config = dict(
    num_hidden_layers=12,
    hidden_size=192,
    n_experts=12,
    experts_per_token=1,
    d_expert=448,
    d_shared_expert=0,
    hidden_act='swiglu',
    moe_layers=[0, 1, 2, 3, 4, 5, 6, 7, 8, 9, 10, 11],
    router_score='sigmoid',
    normalize_top_k=False,
    routed_scale=1.0,
    balance_loss=0.00143,
    balance_bias=True,
    scale_expert_input=True,
    init_std_router=0.0139,
    lr_router=0.000495,
    num_attention_heads=4,
    num_key_value_heads=4,
    head_dim=64,
    vocab_size=2048,
    norm='rmsnorm',
    norm_place='pre',
    norm_eps=1e-06,
    positions='rope',
    rope_theta=1000000.0,
    rope_fraction=0.5,
    qk_norm=False,
    attn_scale=0.125,
    tie_word_embeddings=False,
    parallel_block=True,
    extras=['capped logits'],
    init='normal',
    init_std_qkv=0.0455,
    init_std_o=0.0394,
    init_std_up=0.0455,
    init_std_down=0.0,
    optimizer='adamw',
    learning_rate=0.00203,
    beta1=0.9,
    beta2=0.98,
    weight_decay=0.077,
    lr_head=0.00758,
    warmup_steps=299,
    schedule='wsd',
    decay_fraction=0.947,
    decay_shape='linear',
    final_lr_fraction=0.0,
    batch_tokens=[65536, 131072, 262144, 524288],
    max_seq_len=1024,
    doc_mask=True,
    train_tokens=769000000,
    max_steps=3963,
    dataset='wikipedia_en',
)
Below are experts of layer 3 (counted from 0) of a mixture-of-experts language model. Rows are named router (the router's row for the expert), gate (a neuron's input weights, with its number), up (a neuron's input weights, with its number) and show model dimensions 160-191. Each number is 128 + 24 x the weight over its row's rms, rounded and kept within 0 to 255. Numbers have three digits each.
After each expert's rows: a language model's description of what the expert responds to. This comes from a sample of Wikipedia text that the model never trained on.

# expert 7
router:143146123112103131139114120108100103125137112139153125101109115129102103117096155141130067133096
gate0:104121101145119129114128152118150114120092163157100132106137121117089078130118162129152093082112
up0:107160146151082094162190154155136169155120143181125122127156095152140183110107111120145120143119
gate1:116135106107082116149130136134167114167070128097119115138151168174135130141172119113113141114090
up1:108162098112113136164141141135171119122123102089128091114129165143126130108171129132126137119130
gate2:111158115103115161156119122124138197118126174162129103148152133118100127125135099105115158089155
up2:140100135150169125156098118167141127137111179147084157160140092112096104104118164142167108133125
gate3:118164108141093149104160142101138175090103123132143126129138159113113162167109138110143098138125
up3:133134120118107076087137116133113134145088132128129119110108157130077134151102146065166130143165
gate4:112137148139136167120137133175166113115120195178098122174175093119152135123136154134105155130105
up4:082136114132116129122107161178166115105145149127130147157128124167149121126111164158117114106098
gate5:139167105151148143147142089120172111099128101161128148163182128124131140174174100152156118159134
up5:138140117117131109138156126132135135119120144132129087117076121141148114100084118141151130118123
gate6:138132097148069127141179122114108070112134132131138138150155094104097102141092165107118107104154
up6:148134114104108121115074126131130129174135075107098143123106134126148113144118108096161112115108
gate7:159150119122163166143132139123143112163136102129120113114126190158167145130130108168136118121134
up7:104119164109159131102131111122165104143109125100109178093146202145156131098126127153107148155114
gate8:183109092152126121110082144158166144039190089143172125131135130148105163147137112146154121107079
up8:164095128152162141123137112129202142164143118137166133107153147111136157160146126146113117081097
gate9:127140109158131110128102123183120112094154122156177120202137163087130160097137150139125138156168
up9:153102152086104144120149163082163134109130178135092105076130126140160081154092142118131128119102
gate10:125144113127128148143130134155152110160132120111106133069167120158110111087161112160110149159135
up10:152148101174131136160152129175149139136167118157085116099138095145130119137171072156088172112131
gate11:076095122146150135120122124138103151169131152081155203133184108099121121138093116096138105104154
up11:169152136130123147121133135159127119119144111117150071133134145158165118120152116099089147136111
gate12:075153116141099086156122104136121131091092139145126172125153137121138136076136128161133153154090
up12:155126165120150163126136148146141114174132131128132062106096131126122136137079121106156105088152
Miscellaneous word pieces. Mixed pieces in sports and media text: international, election, team numbers, scores like 3–2, and endings like -er in Player.

# expert 2
router:136145118115099128137119116111092101129142121147148124101115102126100104124090157138134070126093
gate0:140125122088141128171125124141143105122097112145174147115125118092123129135073143153117125111110
up0:116132169153108169127142156121147141142153154105131111145118119165099113120190111157160122126155
gate1:134172203132133117103134117100122124113118115109137146125140140122183168136124152169126115154107
up1:109165162109154121109135113117131100143133133136136131090116183115183131131092170171133130133095
gate2:130123127152113136066126121117139127127204103105160152123177175114136145147107159195077137141122
up2:143142158118151105061117131134122132131159109129112160142176173112142141123135149150084150129104
gate3:145126178119129116118165120145119135139163106138123131146105109102120137157110155128142132063128
up3:140117176121125112150151114157135169127143119119130152156104094111113178124122107142146144079124
gate4:098097143163124144111168124111112122130105124176180138144051131094154154111124133149172151160120
up4:093124114080144120112147149140163156117142108131112160094110147102100104130141118127138082122110
gate5:107089098128144101102131111121145131126138140153156162093128127173142076099069144130086133178128
up5:145173151116104149145113150132097131133110118131089092163126110079133130149188114134182129075125
gate6:113137122126121151127125114120143087089150113115116114138105125152138128155179105139103103099095
up6:099150133151119122109125148086113155155109108129128094148109146099139120114161142105128122112093
gate7:123090137125148111110132119144111119131177124096111146135139150103094087118115165141102145125124
up7:138144101135120122145132163159152134130102083145137117143122134154146136132110136130161114111119
gate8:119124098120115122152115147095157113139115106123125148134152130099103114169148136146113109148156
up8:128179138117084128146126122148166141168115089117111143121150116128128126166134135136138106128176
gate9:089137125121096139153160126127116164068132154093122122128108128120094119095135114124163142129145
up9:086148132122068115144153131114113136096116142112093159146141131115109117091138119144180130120154
gate10:103093159124156142168093119127128128145135113117156144173133103130125106161138144158132124200125
up10:132113135131103091110130157159164166146167169134121138123142150197124170115110103138122116167179
gate11:146144101166177109115145134155142117103150108120137124137126130115133130136129138107080157117110
up11:126097190094082101118126096093108129146119137132094104111120142113133118105145122104175103139155
gate12:088175108131169141132085154117147143118114131133174106165129117112130152102122159136110120118110
up12:147101146147094115098137111136124108163155110111081169082105120146144121131142142086129114104128
Plural s and fragments. Plural -s endings and mid-word fragments across prose, such as elections, women, his-panicized, and sentence-final periods before section breaks.

# expert 3
router:124131147104109150152107113111085088136154147143143113100118123141095109125079167135114112120122
gate0:134149134103104162088146123146130121098097111150123149116115141175139118082106152153105126116119
up0:103116140125134117158110124121116129144162144103146085125153130079128128163167100103125116125140
gate1:119103085106167125167151134094143098123135126108132142103142080155157140124116119125164128172131
up1:151110112125105101081121127140101120166101135157141122127112152105089152152136118119153098110127
gate2:079113137125134168134188098119118143117113107169165105130098121155142136136132120136166124139125
up2:088129163157141125092112137114164174154140110127134136133129106115089083107123140089096115102127
gate3:133084132073158156130066140076117109092105136146135132124158097096174166170125120141131099152115
up3:131147150130131118154117168123112129137164127094148129106118125096141143135131123128178120161090
gate4:106157152117122134157108126111105079134149145130082133119163146093102185143153143116145102174111
up4:142095112152135119093136119153139123140094124111154140140104133154151070165097123170112132108136
gate5:143133125114100111174119146144138096072107112158148168123109102139092132110136121099140148119112
up5:111135133143129130160152129130122140151137171098161129130134079124116122114131176106158117122129
gate6:131105114103096162107111122130113129108129130114113198129129132130088132102115160128135145124107
up6:138162116141123127116154061148130149140125123146151084106120142134126127105128102141097139149078
gate7:118153143150098108151138138156149099096126143152194105109108161111127114114106163123126115121090
up7:106176151158124111083151124063102153119139112122103114149106164148103164137150107088135118145147
gate8:118176147194103116116082139132131128120171095088131139120116109128129100129115135089105163135129
up8:177122116164135086090126081136119157148143109085123134131173138114107126146113169132104128108103
gate9:123162079132145137118165101124114173142163109103107178139137123101118099082135129132103118110140
up9:145094134113138093157111139099151071143109134168116100114169133113134151151156141126152138156126
gate10:142137119116122174160122171121112100118155173096094139068150128083135144150114138122106081155104
up10:091147143133126175175110164114128065111138169158100147092145115098159159141141121140092116182108
gate11:135132139139128110076173076137121134148132107147159134113112124094143117109102167069117121113162
up11:134111094118124105132129109176138142101146077108149137083122085098123123114121138108131108157189
gate12:122136143110164169149101157155129094171098123136152106139104119156157107110171137141161110095098
up12:160158161096150149178113159172120143161084107127100134130135134162117135114135129156142126105094
Equals signs, sentence starts. Equals signs in headings and formulas, sentence-initial The, and geographic words like south, north, population and village.

# expert 10
router:122137091072117108116158079097098096124139124145162124113133104146101112089076169132144108113086
gate0:130122121152102106110126129170153128155130115141128132105175117108139176162094146156111100109139
up0:164094162134157161107134191106136136130132155158121156163125156105154136127113100117145130164167
gate1:133117158169093100173057123139107119086127103139106162174169135120145151105141135149134104166100
up1:124139096138135128132195152076127156151121122126127136137151154083126126114085126113096110147141
gate2:152180119114115103152120082140109087132127119108138117152080158125149110104119113163098085128112
up2:129092136129113125132109161126139143125127119115085144100178095075128170174129168114173112128135
gate3:167126093105111124096138127091107103122162173146152092133135115149127096115120142142144129102131
up3:096132146146096125118125129160146134142118151092122098091172125151160119142145137121101123155131
gate4:111121135081108103093139106120112091111099156129149105124134146118131157104060148125157124101128
up4:132118148111159115101105134124149131126127126144157165116101127077084112150120142110152144183116
gate5:155128150104127117131104159139107103160126134135134129113138106078145139112095133133131121121107
up5:128123132100142104110141139151107106138133124115144151126119118090137142099077135136140112077122
gate6:135119145122157132109135154132138164182134097121107156109140151128122142172098075146137122133134
up6:176129138111099118120141130130104120117168114140099134138160138123188135105081108139087093117083
gate7:146132093131106124157114083110153103118098134145142112128149115130098087130083137127172131149108
up7:098182120089136147125144141123102118135114156130109126111119142122129144145144104167102161122080
gate8:146122104114087157119112149075095117100113131120101162111145137104097126111128132128152111103096
up8:104149159158146128139134111166158142147120109156134112144101113142165112125140122148081151135180
gate9:148118108153130131131094108126148132135135114183197098133093123121101126131118120117114124148123
up9:156131112104096107106165127125092167147116149139108118107116131125152116089114159123154097113106
gate10:128141099169117116131108081147137147179103119156135178109136176086141094177068150129151109088138
up10:138121105162090110111099084197124157114113112133140114137161170116130119147097087169134153128148
gate11:149117129133126105082147124142106134120156100144163154154113138144099159123095121131151133098116
up11:089111153129129176173107137128143114147101166117100110097130125096153097107140148113110098169137
gate12:127079118100118094111163101096132173146132141083165112119149102174141160130123165153120148128158
up12:142159121170127150134122126177139118135120145133104139108133126097129137149182109119128138150167
Line breaks, infobox labels. Line breaks, spaces, table pipes and infobox field labels like Location, Power type, Personal information, Studio album.

# expert 1
router:144151120110100119133116107117102101137140121149141121095123110128095098113088159137125070125104
gate0:109157157126121153127146126155147127131131106143151084087133135131097130115111089179122070123093
up0:110114159142133149124138131130177152156128118117133089098133113143160113100097078157162103133138
gate1:180092182158116150142128108121146099115132111161104137083108152115112156116140178166149115123105
up1:113116099141088077118121135073097123153125130121140130142155141153118145082090111113133146133117
gate2:130102164131078130125102128120104134128139176143124082162091142118101146141159123142090094168118
up2:100089131162102148122116149133126139140110159134113078142124109129111126145155110137111094144102
gate3:100110057121113122159125132108113132151119143144151169138135110117138098080111120120150083135126
up3:113095106118133127117106155101138141125143127167169138160111150138115132134118100089108132116118
gate4:151149149092119132087167193147163120117173111133105145129125163125144184136125132101154155154098
up4:093092116139125122117111149119143119091134161103110100109181101079153106131157099122081149116135
gate5:134167121134093120090123085129163108112129114098096109099144113117147157083110101091138082118126
up5:135091132119154084134140128143128163111120141159141137146112142179149145145124144164126184075146
gate6:135145086126143103158113107146116135093116092169169103172117143141096148090117143140095132107134
up6:171150109157124126148131107194136126104112150141156143146170095141141161141121177090118094113126
gate7:119106147130152096112137140166110123118097157130121129158135145128137112120156143153127126146143
up7:108138162094115094119101127162120065170084156158102134145103141112139126131136149119105109117171
gate8:136139166142133142110130161136101102141154140122170150113105100167180135129114110162143107130147
up8:138112107117122102133111109112165153132122122117094088149138147089071084131158149094095140113104
gate9:151132091127116115099193101130137124206108110173122127121142126121125098118107124099144124090125
up9:107141162127099122136096175155127132090103174091122125135133116134125159156166118166136117133130
gate10:116169144128145095115134151127139123164117127082101124168167134150097143074122065114158129128096
up10:110148160147162131110146179094130106144115132096096110175144145153124149108114100133178141113108
gate11:124149088110126128109142162148155112126137087102109130162134042099086133114104117132144113131136
up11:111163190112138108110116173145109081168127133107106120151135105121077132126121106160137115135101
gate12:146082093139110142125115106132129129124160135130069142109137151073153124134124140092100159141079
up12:126078116165109158165104077102142133109141161128098158102133141088176117146116159127107141143079
Place-name word pieces. Word pieces inside place names and geographic articles, such as Iran after Country:, plus letters in foreign names, e.g. Turturi, Vasyl.

# expert 5
router:135140120108101100153103121107108099129152113142146137111114115140088118103079160129131062140099
gate0:123129149125125153131141130118150139172098137148119129096129155138134121085119131095096128141113
up0:092141131118114109108175164113151184139152119134152119120145128130131117132127166119144107134148
gate1:168097134174089147134167121113154132144142190110125130133116146114132129147101172115126096131141
up1:107159149106159107128080137136107113124088065148109154090100136130119136099157079145146144116119
gate2:132129134129145188149121149167067111095101104136166105108143114124126147125162140146169113128118
up2:075111103105099120142143107166110116129153126123102122107073117081149106100161105095113122135143
gate3:116144130101124142077116131143156103128140098127128161068116122110116161149062128154127145117082
up3:123133103127141105108114135152145161106106104155092146124128117139119115119115182124120126103113
gate4:118191136200170119109095163116094126119160087121163124147112127122136137108077084151131159137148
up4:134161152166191141114128163165111134159141096096094150140155146105099130139131099142149129119105
gate5:132156109113086121146096163098145124110148125118108159123115140123135101131143173147148155137085
up5:125104117107144162139108169087154118114159129159118161136109174133082098145149164126140109093151
gate6:139121111122147100124123141130166146083149135108108117106118164135116130094146139144161146130088
up6:151140126119135103132112113172155166103144142107128114105121124100098133157163103134154173127142
gate7:090145137134127081153073130144117122136115141180140103125092158140143104099142140112130116169111
up7:160118074115128161098165124096125150128132114109128176131127094083114118139146108163127125085135
gate8:097125121108129131140119139115105150120129119126190142170120121161149152070129122110139122146137
up8:176134129124149128122140122113137126102140097109129114150138153124137118138102118127144143128135
gate9:098093118167151145108123090138186112113182067129180094157100131135156153165085097116084121113134
up9:110183149135153129096146119123142128101113086128151156107160120151113127131104133141122132117137
gate10:107136149167128123118149131195130119129077098154128140096142159112157146125132107171163120090132
up10:127138101104158148136164132117131134154167151109100155134117117116133134105120147117144116095137
gate11:120133106125151124140086114057146133178149131119122107122149132119108149127107151125118089157105
up11:089125145151130196102171150139126141106074167120096129117142104165145142145165079118145170117107
gate12:120125136155164151117116142120114120181109116151115121088127098103140151113162111146148160166142
up12:132116127113095112137152114129140127090159144085100134154137167178127113114114113117120114103107
Past auxiliary verbs. Auxiliaries was, were, had and been after a subject, e.g. The genus was erected, plus and and closing parentheses.

# expert 8
router:141143116113100134138118122109102101133147116145144131096112113132110100121086156133128066130101
gate0:127118080164111154107122103099128125119095111138119101092122149104124095104104126109114111156115
up0:155114120108168121119104117168108096118118108146094118100138177106102061098115137071133132133113
gate1:141150126158111096095140148146128092122170143097120083133124097098149085127157159173135134148119
up1:120144149166152141126114138170135148107142146148106110161080171133131126166132101124128103118122
gate2:117133133095137119103136176145100116160122144104118112168146149103128125098143127140112141123129
up2:074125161140088126144109159166109120108110102174084126116123133137087149120185137127148137122152
gate3:155122136162146157135103135139159105134125121136151105107117157049110126102135111126124109117132
up3:165093121176138149133098144174141120147085126141149108121134142079114116105139115145104103123120
gate4:115131132150104128163110102131090134133133114115114157109111141118129106066163134083126132106133
up4:108109155136127162132121107123095139121100077117099135128081114129154140109124138082139128126134
gate5:103147121151119124080145131093127141108175153179115132118115126168096125148157156152117128133104
up5:129141125121151130128134130121140150115170131164105133149132146128135157182142137142146095125122
gate6:127137086141096147127124147137157135093104129119141134144133137135141150167102102104103144114111
up6:135102096147140134117128162091155131117084113181136102174082129107102151135139125150113081160077
gate7:109118126180104135137169150129118103080126119114147136117129155157122089104184139089149147122123
up7:110107112181136152118167133173101118074100128116164118115164175151091078108162140110168165140156
gate8:144103145106113134136134163069103107079135122145174092130184153116132173141159102142096147103106
up8:147117166117119135141101185097121119085132124149160117127180161118142166124153091139094153133093
gate9:099163130163157114117093147121169157123111142164095180128136190108107123166137132146112112135125
up9:087180113101144126099114137110151155154123144154084191137163163124099138149116127123106118148133
gate10:103113098151145133128114113144168125118120151101108157150078143122103101116189147069108122117137
up10:135127110122093164154082115082156119083126121137109146138163136145144136117138131145119136133114
gate11:105132108114095096110125144153134131120109160145129158117115152151146118140165151147140108167130
up11:101136116139107077136123152150082112128118157137135137102089145155074121130175153165145133120119
gate12:129145073132136139140153113063158096147126119145115144127128130138121109121134132135159145123129
up12:128111077143111150121156107107169118179120129126096166125148135149125108163095127151152137120147
Word-final fragments. Final pieces of words split mid-spelling, such as -y in buy, Hockey, employed, -tic in Athletic, and -t in conflict.

# expert 0
router:113190175154114170133170116141100097167122139111093117115120107151089093102109147102106110117098
gate0:151105136134132106130102153117165162121114094092146080148104137081120146143123156132125097183103
up0:102131116115148116142126156117177144177113106148149109125111134115097098125097121157106104137134
gate1:124151132140121112124106080110081128158182113107077171145162117120104139061092148111156143141140
up1:135100124129087130134101135117153099138184116131136121129100113161134139124131140126103150170182
gate2:119116083105172120146080119129115122102155162126124157071123127147090094124107186129118110116157
up2:169150093130145106115120107143141148076143149097138115063175130148159138080118119156155124114086
gate3:135107139166093132106140113144080132151125156114120150150136136113077122112145136118130148127120
up3:087128106100136159157118119134161153112093157154126094132144128126187134130120124092116096144141
gate4:103159142122109148125120086111089141163138137097101144095130123190108114089107129099102146137089
up4:152123059125097113098135097125136137162170141145132119119087142101127194127162113159120139138138
gate5:140148144124166165135169080137104126116082087135102130148134117178144132155094164106162109124162
up5:105127128126102147159072154075136168123133188135177110163153148096146118086137131110109133146148
gate6:153162078126106117099113136130142089162138127122151125142131174153138087164124109131152154099123
up6:122104123118111104085131097097121112124165147116094138130158126160111150133158120101141130130105
gate7:156137124099158190148130125148152181158138164100108077119096126146085118161114101121113115119160
up7:127173127156135166125134072105148163123185146136071132136105108145135160112138132129106137135125
gate8:118097164141147140089174097121093104098114133122059153119126124093123127110101179114134112120092
up8:084096143131123144102130091096123130121133163112138117117112131119139121100104136095125136128137
gate9:111104164073183149117118112107108059130148134162110110147126162157125136151119090128099132145110
up9:152121127138124142129086103112161157132151114131176130070140149104098127170116100119111118133125
gate10:129139147099157153141136135156079148109118135163150134125122136125126148120146103148140131103150
up10:123100120112172126077108120153116180126158122092097133117140118160107127173113128137109140116117
gate11:109166106124123144168160134133142109154153137156171128112144132139127124154094160129139114096111
up11:074168195135093133115132173131170169075067150132114114098105154178078105123122162134087119107170
gate12:105143116083086172132116166102122103125146118152147134121111108123132118089140151125141117153132
up12:138184089103108112133138107147108113137123124104130171125150129094128089105091105171110110120102
Election table cells. Cells in election-result and list tables, such as hold, vote shares and percentages, plus name pieces in tables, e.g. Labor hold, 100.

# expert 6
router:130167131102125160134132153099120096124133125175160122089109119139120112110102118133160059135116
gate0:092108143127168155152167146138119112130116129134119156129160108097113130089122094102134149071119
up0:151123127143126158076156158183120147118115113137125135101142100140142138131126123141134137114140
gate1:189139117114113151129129120117168094131154091112137123089146126153115125147148150139128159165156
up1:160130135125107173121134146108093143102142120122123127144137173096126119118141112088116123108122
gate2:105114122136124126177121136154108112161117112107117121115116161123108112067149143109118073080148
up2:107100162125153137148131107174114122121082115099096117127110094163107138131135135143149133094153
gate3:130098128089138147126141073099051119151086110162150119124086123085152110123126179087128119122102
up3:132151168136115081114105193096118118146191101146129113125153122121104169137132085177131131152094
gate4:160121138120134140169140137113168089145123110137099144105156152147143119116088117114144126146125
up4:112173106123159171121111120163082154090109135096158133125122120092122138142188130152106132106160
gate5:132107094156104106146110081087159118140105107111108086165120163103132145101132105183128130117120
up5:098155080125153119098120144112160111173116112151110135104120091126155064109146148095130117110108
gate6:136104120128117127117086152109118133107109088145156128133147114111138090170124149110119158112102
up6:093133148162145116123123143119136143107119118147097124124119143078166183142119111151110106168118
gate7:124140151137167103164095104141104127140145102167122176128154097144098126117109164099133101134109
up7:116133127152116155105146124120135119096134144118127100121130164116194084104142118162105147141123
gate8:149111103112133137157104107161157167138091165142111141104118097077157107090080135156130111147080
up8:185152193151181119112153160129138102096122143106124160126123126147133135116148122108107130119119
gate9:100113109143129192122124159122148142127117131161122147096139173115181104120135082144132103145150
up9:104153134126150122155108136134145110062094163113168159150117128093165107145120139118160115120162
gate10:185063077144124146121157098116154158102134123116117117087135127130116136085108122126088188157094
up10:162129130094126146122138116150123152128142117137106097087046078109109108114144150125061141184140
gate11:114138112135148137110096130140153068137127134098127109145099113088083130134115101131147128182155
up11:145147177138115112109096125113085163165151104135133098186111163173127176115181111148146115132115
gate12:131188084112145148146078179106143130113145157107133099103128141151118140073112086142138136128147
up12:116127124095141157146085168117114147106150125114164085169127157142076082094138120140130143140133
Sports race words. Sports-event words like race, defeating, doubles in championship articles, plus pieces of Slavic and Baltic athlete names in tables.

# expert 11
router:151091126090120129120090113102100126121158127138155130106123103116112113136083165133127076131149
gate0:149098185154123083179138112134104170152144118152136174116132134157113157141130148160101120172117
up0:143125130141116097125130098106172067140121155180133094138107114096132118099112149103140122153152
gate1:113132111105146112111130128136122143128156132122164135106132155143155158150112114085057115116149
up1:149143150107162096109127142155124130129182100140152154078151130118129112128077118086065116129124
gate2:151081091157119122143130159111117155069174095158178138107139152061127143102127099100116152093113
up2:154129108127131104165152100089115135110170122165155147143139147090142142128145135083122108096131
gate3:121091141131174137152133141179138108144131082105152116130099107131137159146172097117137108111121
up3:110084137092140148128138162154149146144085108164173135154141094141143159162130104132151120136155
gate4:081184131108161092140116129129120163117137125096152130134112111119124146165109130125153126169142
up4:166137102120100154086122088082160141140139166172150123125177111094103133105114101120114123089138
gate5:135128188094126173114131136092108161155161127134140088133109143113115118137128106116119094152129
up5:135136121160134070092153099146127118140148102136153142093086077130147135130149180115128134081110
gate6:069104104127158120088089086104131102114122096179124130105157151089141139128149129128146135108151
up6:099139158130137119154112177105143151156125076126114137125107074126113145138103126146121148167118
gate7:136177163188091171160145160123115115130083081152137118150095127116156138089121151133127116105122
up7:161127108152106104175131126140126121114120116137144147105145126124140156106161142095160142067160
gate8:105120095157119108108134135073145135166172132122090120092127100103141137142108093157140080124116
up8:148154172123150169139133145136132119126121121118155113116114150184108088120136133108137167121156
gate9:106121086149125127138147139166148113125114159098100131097124131125089159056109147128125138098101
up9:109154134142161174131156119092137117194107140131120090132164074125099110107081106108070101132113
gate10:111084122131140144101080110136132141134110160166110080102112104084163134137123130147139117174130
up10:112075128149144138142128072158133119139104115165115062109089102116134135128152112148134130151110
gate11:101128134176140124097166089108112120130127120066101193138128146142116106114131133115176148115105
up11:098190091171125121103152119123110139128115145122147153156113164147113123120138114057126162119127
gate12:118098140097101098137110192124128105109140095124091138100105148147141122106160153150092136139093
up12:087145114097098116124122102124158124149084128169146101095076091104084129145179121141115120142132
Common nouns after the. Content nouns and word starts after the, of or a period, such as information, war, father, tradition, and In starting sentences.

# expert 4
router:110086130139116141087122100115100114115113119162166120141128141108106116131096142156128101137130
gate0:143111114130109139121119136112094094101136142125120122147104100139143177136098198148130158139118
up0:137121129142130149114101107096138136112128128132118143126111146130086162152118146138130140156170
gate1:115134107100115089122133119159115117134090111108149132144125135108092110122119153125114123124119
up1:153153142109097097184110154153109113143135131111114136067120077111171121169151147116149117136125
gate2:080144127102117137127114124079124121163121148128138097102138142191080147139130137110116133157111
up2:171127160142129121106098108157161153100159136145096140131100116131128135119132169102124118142141
gate3:138105176102136099133101153145135099134082133123141138097127110179080100090083159129107124136114
up3:128152123155132170103148123140165162143125139150095085175137172120156134191184112112139110122179
gate4:134068099185096108108138128137135122109142098119143121089102130098093106092139133151153106093162
up4:123185123086131161164115090130134118132125160141108101141152129132194139150132159092119153162109
gate5:140137140131123157102144134129131116139123138136119134070102117145165130117119081119135124106174
up5:098117113158136106077129072109099146124145153142138139151111172124157108130109135138157128141116
gate6:121166126151115133100109103119100121148168130122121134111128132130148134134122148141121152111138
up6:110149132113130141181141168158134102122109150108129138087112094151140117102145086147138121162076
gate7:153103064171112096129143126131130155080141099081121147137092143095074158107149131164157093120165
up7:140080094160151109122151123152119149115145093077123127144113145098072114141157093196128114142157
gate8:138115156115128124128129135121080125112137129138143123131116103082130100148137114167127141117113
up8:171167090114135147143126137129119130135102110112108147103103098132142152104122146115158118106129
gate9:119183113149166109114120120106148121104141122160136168135100117135136126104128153158079140135176
up9:142101146169075127176112173131109157161124105117119092138136137114129143125088134116142137140094
gate10:165142094163127139115185117161151174107095119111137161144101151120079080146109111138099108136164
up10:143114113168145158084206110137090145122089122149119154129151135121072096159087129102122119152142
gate11:111119110128168108107136103132164146105133137148136114083105134116173143143208121130137124171099
up11:148137115108059132143159140121091122140152131107100133119120079145132147149095144124099097096123
gate12:137152153131088099110114124142160126148108106139154107148122115125163183097146116151140104114096
up12:108119114129142151141100184140134143147113134115147150153115129100168168165115116154119099115143
Dates and years. Year digits and months in birth dates and timelines, e.g. 19|84 after Born: 9 January, 5 June, March 30, 2010.

# expert 9
router:144104096129099135156100124107127112129142109135155117117119115145126138128111146126127078107142
gate0:122123140103141128165153153145117152102079172109132162097134107109100096091135175135146138098132
up0:116110137150104133083122117097171065171178132139131145129121127165160114166134121141118134161137
gate1:136151111139129082133133114100113153113101094144102096150113172141088108118113155117119141169117
up1:146143106138137096072136113086143171131136114130108091156094124158133145128145126111115133138134
gate2:118127103165148130114100137077111121146132134104136151116141094105122125093138131108148127163138
up2:102098125098136084091171128123124172097077151113095120149125156145163159174136086148110143125092
gate3:131129108156159162123107131135142090115115118140183127126065129111118098120167119140163118158138
up3:143104123145157187107133127189155140120121126126152090135101153122113133161169132111135129106145
gate4:119122149127139153114094112113098145149118156107129131146112173149135128112155153129107123138138
up4:140097136106151132144087124119111108106118123093138146131120154124153129144112154152131111113122
gate5:117122116076086137131090149118157114130102117123144171100112155156099126177125150170122100140126
up5:123132116082120104123105125150165119155115144087137162117151124173102149152115151140141119119109
gate6:126107116166129140127078114118156156099157137132102118148110136151140152124140116146114100116134
up6:146114120059141130092144131063114178096143128114096100091160107111111150150140116094139158120156
gate7:125171090101140125153123095119111133110128195129120136129177076131134121145165080110113108157114
up7:104133138137100104143140108113121152095149114170130132123111106144120112124093148117119109155144
gate8:136146167134165147132130163088140114148131120116113114097100135166124118157149140138084134140104
up8:140127146127146154128151169108151156146132148149096133141096141154136143119144144138073157127093
gate9:116125133149147126122124145129133118113130155156161110155121168074086134131115167101117126139110
up9:113116094118111116129148125166145127110165123121135127150134132164127142142164102107138119132147
gate10:143132122136111137144166089110158182133059124152114151108118098132076131117104176128120137100132
up10:146116156080148160117142166129123113160123130087143147145146151139094120157128144102174145120121
gate11:112126136125177100104168133138115118145153136094119159131149134174074125109131126130158121092111
up11:149147166110134127100140103120124138166061156097109159120147110102111146145102146128133147136113
gate12:101061115116168135153152118113099105108096183169101098113129122159127094146149121087109127151126
up12:152157120127122103139095128103168132150141140096103169110117100151132105102110151131133165107121
Music release terms. Album and song vocabulary like debut, single, version, Best in music articles, plus word pieces after quotes or a.